{
  "num_hidden_layers": 11,
  "hidden_size": 384,
  "experts_per_token": 2,
  "d_expert": 352,
  "hidden_act": "geglu",
  "moe_layers": [1, 3, 5, 7, 9],
  "router_score": "sigmoid",
  "lr_router": 0.00102,
  "norm_eps": 1e-06,
  "optimizer": "muon_hyperball",
  "max_grad_norm": 1.0,
  "batch_tokens": 32768,
  "max_seq_len": 1024,
  "train_tokens": 309100000
}
Below are experts of layer 5 (counted from 0) of a mixture-of-experts language model. Rows are named router (the router's row for the expert), gate (a neuron's input weights, with its number), up (a neuron's input weights, with its number) and show model dimensions 256-383. Each number is 500 + 25 x the weight over its row's rms, rounded and kept within 0 to 999. Numbers have three digits each.
Before each expert's rows: "gets" lists some tokens that make up at least twice as much of what it gets as of all text. This comes from a sample of Wikipedia text that the model never trained on. Tokens count by the router's weight.

# expert 7
gets: ",", "-", " and", " (", " of", " to"
router:494483481514479494512493515522528536511521537491484500475509467467504490518483499523467510502471514505472523456477488511517561513492498498510525493514490474523498514537494517536474494497487532432537489487507524487480530527501514498459530487512518468440531494511500454489461498514472505499492519528530499525427577506454491503551468449512509523489496487502521458486465531459514516471522
gate3:482523483511472495513480495475509459553534453500493515502508521481456525526469523488505519506489485509509448481514499517508508520505486508485476478492493480485528489503475490514485486511523503497469486451461541495482508549510500499480514514491470514515458530503491451488533503457485485569472503529458487475509476490524488515512454508505540453522516506488516451482553478525481499451476
up3:527515485544483486520517481520488490493497510496531491506520477538502523500485476477463473520521574529496505465496473525472456489482486500483494507513540486511507491495463530455484494499492542554506563469479527472480505487499511514486526525471485512491497514506514512510476509528506502489473471477486498495528487453522500492536546512505443487487470493479476498510476504460495489495505

# expert 8
gets: "0", " was", " to", " had", " has", " have"
router:509519464450510472509524478524539497550481530481494505513558482474527518471459531471463531499477486482488492439478544504530537528509509498557490446531515509511514448541472521541501444516502512527536480491499496486487497517505441520494510492540549494445472486471500511487465483503502445483531532492505503494463536519512486538514484500502475462462538513484503469474510485468533497522490
gate4:455517505482504494489476470510515491504496536466517504470516503540522532458469479483518507509473462467463530534514484427531513490523521514466507540495481501491507529539481526507509517545488489521485444504492486496518515485470520546460506516534499533491492497440486531471463542482475516474535511501478536527471474498487468504491493515497511471508479505481465493456565542484514482539498
up4:465494519475523532433501469572472451503509521509481524479507501455542487511482532498527468507494494532531522482523494493498550555444510517533499507544514525493477515518525512498482521492504574506536505494470483510528496552470531506465485504508482522534526517495512515481481507508496493495462492459498506529462469506495517551494490484516492521481504480505496556516529534526523461496475

# expert 5
gets: " the", " The", "The", " New", " United", " de"
router:504480471499496519477539511503539522530512493511530495496557465488490497495531512551520475506468492484526514528509523510473545549508507503522505477506508454503528517556473507493508447524488493479528515482508507481496488553490462509475531479494481511478508499455485501479501467478467520515547503478494510484506505509491517471507503471524492494464480498505522489459490520479498539524490
gate3:534491534481501505465497457486488515497487532501486504520512530492479516464521540508486496505513511539546498453565507528531504478522498474509482517540517533558503497499492529524474515451494469498483515459471548461539538457492528479535504506521520468507483475428525473517543497492481521504540503520531519519535512541470484508462531501488512501513451481520448475491511508546490474448485
up3:498516535535539490452497511472511495479479476553475474494522560508448462514541530501474538529481459500497518499525536527478484489484478493471533506502501503453475482545493512486522516487492511477448530479503508499512463514529525470492522511505483506488499498470453465494455523497535510483527454510510501495466489572491550453505516487492477487492499482514518444520525473527495491530486

# expert 11
gets: " in", " of", " on", " at", " In", " for"
router:510518508466503511489527480493524456556531494514509491501524476474526487510497515491505486483469472498480491494496517506538550516479508531525528509531517502502501485490441517514512492541497501508523488543506502509517476493469485467463542469496538519465525506463530470490481499512485455490536520484484540497463534511526499481524525465493497469505461514528492448519491503494523545496486
gate3:496514542496470484473518501489491491514518541507503508492490495491505533503527520496494482521510500535528531504485505498488498487511562452540530542498493495524449493501528494476500466499494501491516471520483508534517523532520478489501552537479522488530531529504501545514539507498526486499538486467537518495508492447513461475530489489436460484507458512483500529481458465474515529492467
up3:512493528490460466508478516472503498501510528499448516439524495511509505524519509502479563526513505536571485543475506516496516495483541488532466544512500482518503490483464507507476507548513502494474498514486504482487511538496473495554512454494492523513483471536485497507530471521492462508515526519531502492526487467564527520502499508466484496455539519496509469496488492490528474508507

# expert 1
gets: " |", ":", ";", "°", "i", "is"
router:495487511513496488481495492497519524506527492496503471503494471511554554500514537511501504503487461499517543493462504469487516489504494514528533520517526476517492460495504548497522464498488550487490499528524512502497458539495481488473534489507490480495512442479492438504524492514480454477510499509529482522514555512491508506507501484487485514451496473516518447501469529450525561486483
gate3:505488487474463500471500449462545548499514479495502508476493490503504484510497467517540552511501493494519493479513485510455506488490469515515510524476489488498521526499501522524487511527517530512450502470501479525507485485491472525535579544524514487489485501507481525509508501503505525484468482538487486514466503502526504465528473526456465523459499554520505530503494533461532472482466
up3:520467505482505498494506526541499464465478484535533526478514514504549520485504530492479531477512524519524528526491535497481500498505503473460536509532507505507512504499520519508507462484454500487515484497521480517456503475484473523489511466516550492496492504463492514467502480516526522518480467501492480516489479525524469500478499500504502473520498463540482487529529513530484501498513

# expert 9
gets: " ", "2", "1", "3", "–", " P"
router:495483493511494544477516518530533508501544481493470508519534522515518493506543508535510516491507480507472535447457514506530548511517489476449494484554537510497535523533472509488492486487495525486530502515497516475493502524459493497514510472514523516493519455474477504504515455496501475487495524494542525482470543525511506531523491464544526495498488478507492514492455526472493491517482
gate4:483511467442494512533524563504510497496499505563501514501494518499542534487443538482482511505482443510502560474488494483503526454519495540481489499518496485503494571527529522551495503522496491470459516522515540527491530510474491496499512487457516522472503436507463488529504503459498505507491496474473492480474480493504459525508494526499481498460471504493493457470490486524525481539523
up4:557457525557475518465515450516506526499486530458515462495526488477489486510522451502472496484527537502520469533504504535483515540457499487487495497502476466497499470437507465465494510490479534531502534472471508460485505505511497499512529501517504458534524527500520464509468492544507511484499470521446494505533518494486509554472525531506502526510484464520511532557557509446477500469463

# expert 4
gets: "1", "0", "9", "2", "8", "5"
router:477498462455460535483513498521547524499540474498473508535513459495523513497489506518513495490458495512480501482466513510481514523496502495501508460541508492525511488550498516508530488532483511484507529522490532510489503498487522521520516500507499544474482495474506479481429488527464519507534514502526512506518535515511524489517502507538436481461459499503511458519499494476509541522515
gate4:520515552501478484495506438504536506474473505473510510493516534502496486479502488540492525481535495468491520529490473463554490521532455484533507481496487504497482560515509512502510506458524462556494541485485532503494472491504475462496547481516515486492475506488519502515504468471504498483460467486505484452523503536546492533515511508500503493484517479475523452558521492515477527516520
up4:512478467523534503519493527517464525545532523553481466514522470504489505521499531460515508477501471532492477534506498515518525483538546471502523498466466501501486491508505464522526486473519505552473471497507498524490498492517472522506528481558500482488519510461523512502477471523477519528529541464484477502528458492483484525502491510471532452513478515474514519503490505499480456512543